Weights of a small mixture-of-experts language model, trained from scratch on English Wikipedia: a softmax router, a variant of Muon for the experts.
Below are experts of layer 5 (counted from 0) of a mixture-of-experts language model. Rows are named router (the router's row for the expert), gate (a neuron's input weights, with its number), up (a neuron's input weights, with its number) and show model dimensions 0-127. Each number is 200 + 30 x the weight over its row's rms, rounded and kept within 0 to 999.
Before each expert's rows: a language model's description of what the expert responds to. This comes from a sample of Wikipedia text that the model never trained on.

# expert 37
What it handles: Common nouns ending a noun phrase after the/a, like city, government, village, system, council, museum, often followed by of or was.
router,213,214,188,195,207,217,187,225,190,172,192,220,193,223,227,220,159,228,154,198,154,228,152,214,233,224,187,211,186,172,232,217,199,197,182,235,200,204,153,203,167,167,238,161,178,182,251,147,209,235,273,220,233,206,167,179,189,240,175,261,207,168,185,141,176,164,179,194,189,230,198,236,249,185,234,198,204,217,212,204,169,283,223,211,233,272,239,210,178,253,208,195,145,209,205,176,209,169,166,182,179,201,177,230,160,202,126,152,226,184,192,179,189,171,215,199,239,172,183,174,205,209,164,271,227,180,197,173
gate0,149,177,184,176,206,208,186,173,200,246,181,213,130,161,208,223,184,197,181,220,253,229,191,256,218,187,273,165,206,191,189,225,191,198,190,238,157,214,162,175,194,165,194,182,191,200,170,226,227,214,125,206,146,194,242,220,180,157,200,234,161,235,232,177,139,189,268,188,217,165,206,234,205,206,235,215,229,204,208,151,196,201,213,203,152,191,167,236,239,169,204,222,187,222,202,233,235,180,155,225,224,196,180,231,217,182,181,183,218,243,231,227,181,250,130,187,223,182,192,217,155,228,151,186,205,249,171,231
up0,203,230,178,275,224,237,246,210,150,144,169,171,232,246,220,208,209,249,217,160,184,188,182,208,201,172,162,262,175,189,207,190,184,199,233,179,206,241,213,255,187,235,229,198,219,214,230,237,200,217,264,209,211,263,193,190,235,225,208,177,181,146,213,164,181,176,163,172,152,252,207,173,197,204,145,229,234,242,158,251,194,157,200,243,235,222,213,205,166,189,207,224,205,196,174,166,167,217,202,197,174,203,186,200,167,218,202,178,205,218,200,197,289,193,265,217,203,222,201,156,229,207,183,222,205,177,205,154

# expert 44
What it handles: Syllable pieces of Chinese, Japanese and Korean names and places, such as Zh-ong-lin, Toky-ō, Yu, Tak, Chang.
router,175,154,183,166,151,208,230,207,191,222,176,232,181,209,217,217,221,198,218,220,177,154,207,218,237,197,186,205,229,212,200,201,206,211,236,230,222,191,199,133,266,209,229,191,187,212,211,234,131,180,170,189,196,224,223,166,205,178,224,155,190,155,145,235,165,224,207,251,245,174,181,157,237,256,139,204,199,178,155,205,209,202,194,245,175,173,259,202,205,163,206,205,231,211,247,195,188,229,201,211,236,171,179,185,265,211,162,141,223,218,247,238,179,254,227,222,190,201,200,147,194,174,258,153,232,175,195,189
gate0,176,212,193,265,183,221,193,155,242,220,253,241,208,153,164,149,204,203,163,207,233,181,194,213,188,173,173,213,153,153,200,193,198,208,191,202,230,238,173,197,204,194,184,210,204,255,246,152,222,155,176,220,230,232,217,203,173,204,192,171,147,180,177,176,187,231,141,134,199,155,212,203,199,196,150,211,227,156,223,204,235,189,185,234,135,181,102,194,140,174,179,221,215,216,217,218,221,206,201,217,209,240,196,202,214,163,232,178,229,182,234,263,212,190,236,213,151,215,242,180,195,212,186,233,179,215,159,208
up0,205,222,199,192,241,263,225,202,189,261,232,164,139,211,173,198,185,230,163,234,203,179,207,228,205,230,191,237,239,236,186,150,151,248,177,205,189,190,259,213,189,196,200,214,201,227,224,254,197,219,188,142,216,122,202,170,242,193,228,169,199,191,199,168,232,214,167,137,251,209,171,228,213,232,202,163,201,149,161,183,214,208,237,223,191,249,230,175,159,230,203,156,238,211,200,227,232,209,268,177,214,212,229,237,226,196,178,167,199,144,174,208,194,243,184,182,220,230,172,183,246,183,194,218,164,199,196,169

# expert 56
What it handles: Nouns for works, awards and jobs in biographies, such as film, Award, album, professor, often before "in", "of" or "for".
router,255,198,228,184,200,190,197,232,157,219,191,196,211,208,197,205,137,209,175,192,182,210,164,201,234,206,189,174,191,204,169,187,193,242,153,265,230,190,157,204,144,190,209,196,161,189,200,151,127,206,237,194,212,210,157,127,158,245,199,255,202,166,169,188,237,172,191,180,176,225,186,211,205,157,253,171,203,184,239,216,175,188,236,248,189,241,239,234,182,213,165,186,144,210,207,162,194,149,170,163,193,212,183,234,218,209,130,192,203,202,210,178,192,156,234,222,212,191,164,193,182,187,156,246,124,214,194,177
gate0,212,135,208,234,201,225,197,196,209,175,196,141,169,182,205,182,195,208,194,257,210,214,207,239,197,213,195,218,198,167,257,248,188,210,250,178,187,157,205,199,201,235,212,291,193,234,186,259,248,163,239,146,162,175,215,225,206,193,216,172,208,202,173,195,151,213,182,205,214,205,184,243,194,159,196,228,211,167,179,178,182,159,245,229,192,194,180,177,206,186,200,227,236,234,196,217,168,166,212,145,229,224,289,236,217,191,194,260,196,176,230,207,199,190,176,161,288,230,190,219,233,208,206,213,167,189,256,201
up0,186,170,228,225,206,199,224,229,210,153,192,213,203,190,213,203,140,207,158,194,195,139,223,240,180,176,187,161,241,202,171,177,180,175,283,216,235,158,199,207,217,214,213,245,212,165,237,248,203,232,227,252,136,162,205,162,205,175,186,145,190,171,206,160,224,267,230,172,178,183,223,225,249,158,209,256,164,171,150,183,141,233,203,209,179,212,204,190,218,224,187,174,215,192,186,220,219,201,210,226,188,192,218,225,181,173,194,230,171,143,228,184,191,243,237,188,245,195,209,229,247,227,181,129,197,212,235,208

# expert 60
What it handles: Inner word stems awaiting a suffix like e, er, es, such as dr-ug, st-air-s, saf-ety, rul-e, believ-e, j-ob.
router,253,185,216,191,213,260,228,174,171,196,174,191,137,191,219,158,192,171,215,170,228,195,181,195,190,225,141,209,221,228,163,229,158,231,216,216,200,237,240,166,212,189,216,232,215,218,194,217,235,180,138,178,163,207,195,160,195,182,205,157,160,147,246,237,239,208,214,188,216,219,168,169,241,246,186,224,188,160,159,221,223,233,226,241,197,151,215,153,183,166,196,179,185,204,166,273,202,164,205,200,172,182,171,187,200,209,188,183,187,195,186,193,160,198,172,195,187,134,151,176,157,237,186,176,147,187,271,247
gate0,228,181,221,237,222,214,201,156,227,181,207,209,262,215,147,187,184,179,251,196,209,222,196,194,170,217,173,171,179,170,180,185,164,221,198,115,269,226,207,191,163,168,238,241,171,265,165,218,189,202,188,257,145,229,183,197,210,186,254,272,213,164,201,211,215,172,230,233,203,223,185,216,195,188,159,208,220,202,169,222,231,260,236,232,212,226,248,200,164,216,202,209,168,186,185,226,221,203,152,137,178,229,149,192,157,209,216,225,193,173,189,169,233,201,193,210,244,212,180,224,208,211,195,184,181,141,197,143
up0,153,174,171,228,168,192,223,192,206,236,181,125,233,201,263,239,202,231,221,182,195,267,225,237,164,210,143,224,205,214,209,189,212,207,175,246,247,188,240,168,186,162,199,237,212,164,199,176,229,200,162,209,226,227,166,201,209,252,168,229,159,163,207,221,201,218,251,197,185,230,260,182,189,139,231,173,177,248,167,224,213,160,203,217,191,163,213,232,187,201,258,183,166,206,179,187,216,258,170,193,213,197,210,220,248,182,212,212,230,182,175,200,218,238,168,250,201,227,201,240,179,231,186,210,161,248,183,259

# expert 34
What it handles: Final pieces of abstract or plural nouns, or whole such nouns, just before of, and, in or to, such as population, technology, debate, students.
router,190,200,190,195,203,198,179,222,165,188,200,197,207,208,235,218,143,228,139,198,176,230,173,201,247,190,199,193,176,203,228,207,219,201,189,247,208,205,146,215,161,144,232,159,187,188,243,155,200,234,267,208,234,189,171,121,166,211,181,233,179,176,173,144,189,158,181,175,169,228,207,204,252,180,245,171,176,216,249,195,152,251,196,211,218,237,225,216,199,229,189,200,137,192,202,197,209,167,158,193,180,198,192,240,150,174,133,144,206,194,194,181,161,170,228,189,197,133,169,182,206,220,186,273,200,209,195,186
gate0,222,205,211,217,235,217,203,222,196,182,189,224,165,218,193,215,261,245,182,168,208,190,180,239,209,228,201,187,222,184,224,216,205,189,192,165,198,184,166,195,227,191,226,201,172,196,236,177,136,212,210,254,172,224,185,192,240,242,204,184,214,147,234,211,177,172,171,186,202,157,219,196,177,212,174,226,175,211,212,201,202,225,194,223,226,230,227,188,215,205,237,218,243,125,277,180,178,168,201,205,171,189,227,191,197,165,130,203,242,245,199,182,260,151,128,224,191,170,203,209,155,149,147,285,194,245,262,199
up0,207,186,227,178,180,186,176,150,197,221,169,164,215,198,211,199,146,148,232,216,225,239,186,216,198,190,157,235,172,229,215,199,228,178,183,191,217,249,215,189,211,221,212,181,204,232,208,139,225,174,170,134,284,193,207,250,190,144,199,178,162,163,209,181,185,175,220,246,231,163,247,228,199,177,239,147,213,203,173,180,219,159,246,197,153,259,178,214,165,191,180,191,200,199,165,200,200,200,185,189,210,169,209,155,170,202,267,255,171,126,206,185,176,173,243,210,200,192,231,158,160,201,208,165,211,164,172,169

# expert 0
What it handles: Word-final pieces of abstract or time nouns, often followed by of/in/to, such as years, career, tenure, relationship, changes.
router,173,243,192,214,190,205,186,238,178,183,203,194,220,195,239,253,157,224,166,222,178,225,180,192,223,216,186,192,164,187,225,194,201,201,190,216,228,178,145,179,167,168,239,183,190,190,224,196,183,217,268,235,230,168,198,122,167,229,206,266,193,203,159,140,167,203,162,199,183,212,194,201,260,172,213,156,157,230,233,218,131,213,223,219,213,229,213,233,205,203,190,215,161,232,190,196,232,161,153,190,164,194,208,247,176,169,135,145,159,203,197,190,176,150,202,215,214,164,173,149,200,224,161,279,195,202,190,191
gate0,200,211,214,184,174,236,139,205,259,210,223,238,171,179,180,171,201,159,182,175,178,212,203,221,242,225,176,242,277,216,219,219,228,172,277,160,190,186,196,206,193,211,189,200,217,229,214,182,178,261,176,293,210,203,193,190,209,185,210,229,247,186,160,164,214,195,181,168,219,165,162,231,179,162,198,169,227,205,231,212,248,202,171,179,246,223,200,209,143,215,198,214,198,178,250,188,184,236,257,232,209,179,222,191,204,251,177,180,233,184,194,212,259,226,200,199,224,197,203,223,209,158,119,173,158,184,221,233
up0,198,252,201,203,209,204,242,212,231,176,212,169,222,216,259,208,215,233,161,164,178,181,195,226,225,186,225,210,271,203,192,159,183,221,205,199,219,206,254,217,206,198,211,144,217,199,207,167,183,193,246,178,226,203,180,139,192,222,166,193,201,179,212,235,235,215,215,202,186,247,197,232,165,213,224,200,197,150,193,269,159,261,191,214,256,176,205,189,155,134,183,172,137,165,230,206,163,237,223,233,181,182,197,165,184,212,239,169,192,215,213,197,221,154,239,234,213,172,211,258,149,169,197,139,227,143,206,235

# expert 45
What it handles: Last digits of large numbers in figures, money, tables and stats, before million, km, kg or a pipe: $5.84 million, 4,181.
router,178,186,228,211,166,181,221,133,227,221,223,218,153,228,188,238,192,159,186,185,165,170,248,210,251,189,175,235,204,139,225,252,171,192,210,198,167,195,162,213,115,211,250,194,229,224,210,185,224,196,215,252,206,172,224,214,201,234,222,228,204,197,181,143,190,185,170,192,134,220,196,245,218,214,200,242,205,240,167,235,167,178,224,215,225,232,195,182,170,207,199,188,191,190,200,138,140,168,201,230,218,207,190,255,195,216,186,184,217,133,195,191,193,217,216,195,153,200,190,152,243,255,136,221,226,191,166,223
gate0,205,160,224,186,216,250,188,213,158,173,181,170,218,228,223,159,241,171,207,238,197,174,202,189,173,240,216,167,180,190,214,172,221,224,188,227,281,185,205,211,158,170,199,199,214,201,195,153,215,225,160,230,192,183,199,194,220,189,187,246,155,211,205,248,187,201,205,179,147,247,181,103,187,220,242,212,219,184,259,240,207,146,261,133,183,186,205,211,189,214,231,228,169,177,187,199,214,151,183,179,182,197,198,180,176,174,222,153,206,187,164,141,167,227,150,171,221,243,163,184,227,174,135,197,173,198,185,203
up0,194,214,215,215,228,217,280,229,189,201,230,193,166,213,235,201,234,176,246,165,182,179,131,240,192,195,195,139,204,240,183,198,164,275,218,228,183,188,142,200,253,152,225,206,162,203,213,179,174,151,239,165,198,174,207,210,169,179,162,177,205,174,114,193,209,204,216,220,189,219,206,229,212,226,240,223,213,216,214,194,188,253,162,187,205,184,192,161,126,191,188,222,237,227,177,169,195,226,171,208,237,201,148,242,146,183,226,228,158,204,189,234,223,177,202,181,157,232,229,185,151,182,190,189,203,162,217,207

# expert 5
What it handles: Mid-word syllable pieces like an, ai, ak inside South Asian and other non-English proper names, e.g. Kaithapram, Ganesh, Akananuru.
router,179,200,194,183,173,218,184,202,224,181,196,181,172,227,223,253,231,222,208,159,184,147,229,215,218,173,164,187,222,254,201,214,198,200,197,227,288,240,227,199,222,178,227,192,187,230,240,245,167,187,205,184,227,207,236,184,198,221,222,146,188,147,124,213,149,207,243,215,175,131,223,199,214,222,163,231,179,168,177,206,202,206,153,193,134,170,257,190,212,160,230,222,238,156,235,182,167,219,197,217,246,189,199,145,244,207,186,194,221,210,218,212,203,216,185,213,202,245,247,151,176,193,271,166,226,203,192,213
gate0,255,167,193,179,195,166,189,247,182,220,241,242,210,219,186,212,210,214,242,149,184,164,223,203,194,198,210,194,220,149,170,178,174,200,246,239,218,167,223,172,166,213,232,204,198,226,203,202,218,166,182,228,179,220,206,199,188,189,262,149,236,276,120,196,167,153,237,262,187,183,207,230,182,233,191,189,156,181,147,202,152,197,200,241,167,172,179,226,204,207,220,272,247,210,214,231,194,227,196,151,223,168,258,208,189,143,222,196,193,247,206,195,185,212,234,232,196,175,212,170,216,235,183,248,186,181,224,178
up0,248,156,166,227,212,172,249,201,168,207,192,188,256,220,234,211,166,168,206,212,186,177,245,244,223,156,155,170,207,215,173,216,293,203,171,226,180,218,195,173,212,203,212,244,180,240,157,229,194,203,148,227,155,216,181,191,235,160,225,202,231,204,190,202,179,228,164,214,210,235,192,188,204,155,165,264,155,159,167,183,157,172,177,185,160,162,167,245,198,196,235,240,208,196,209,250,209,216,182,260,250,220,205,199,221,156,198,165,183,165,182,200,155,262,239,190,171,176,180,218,239,207,193,180,196,213,207,179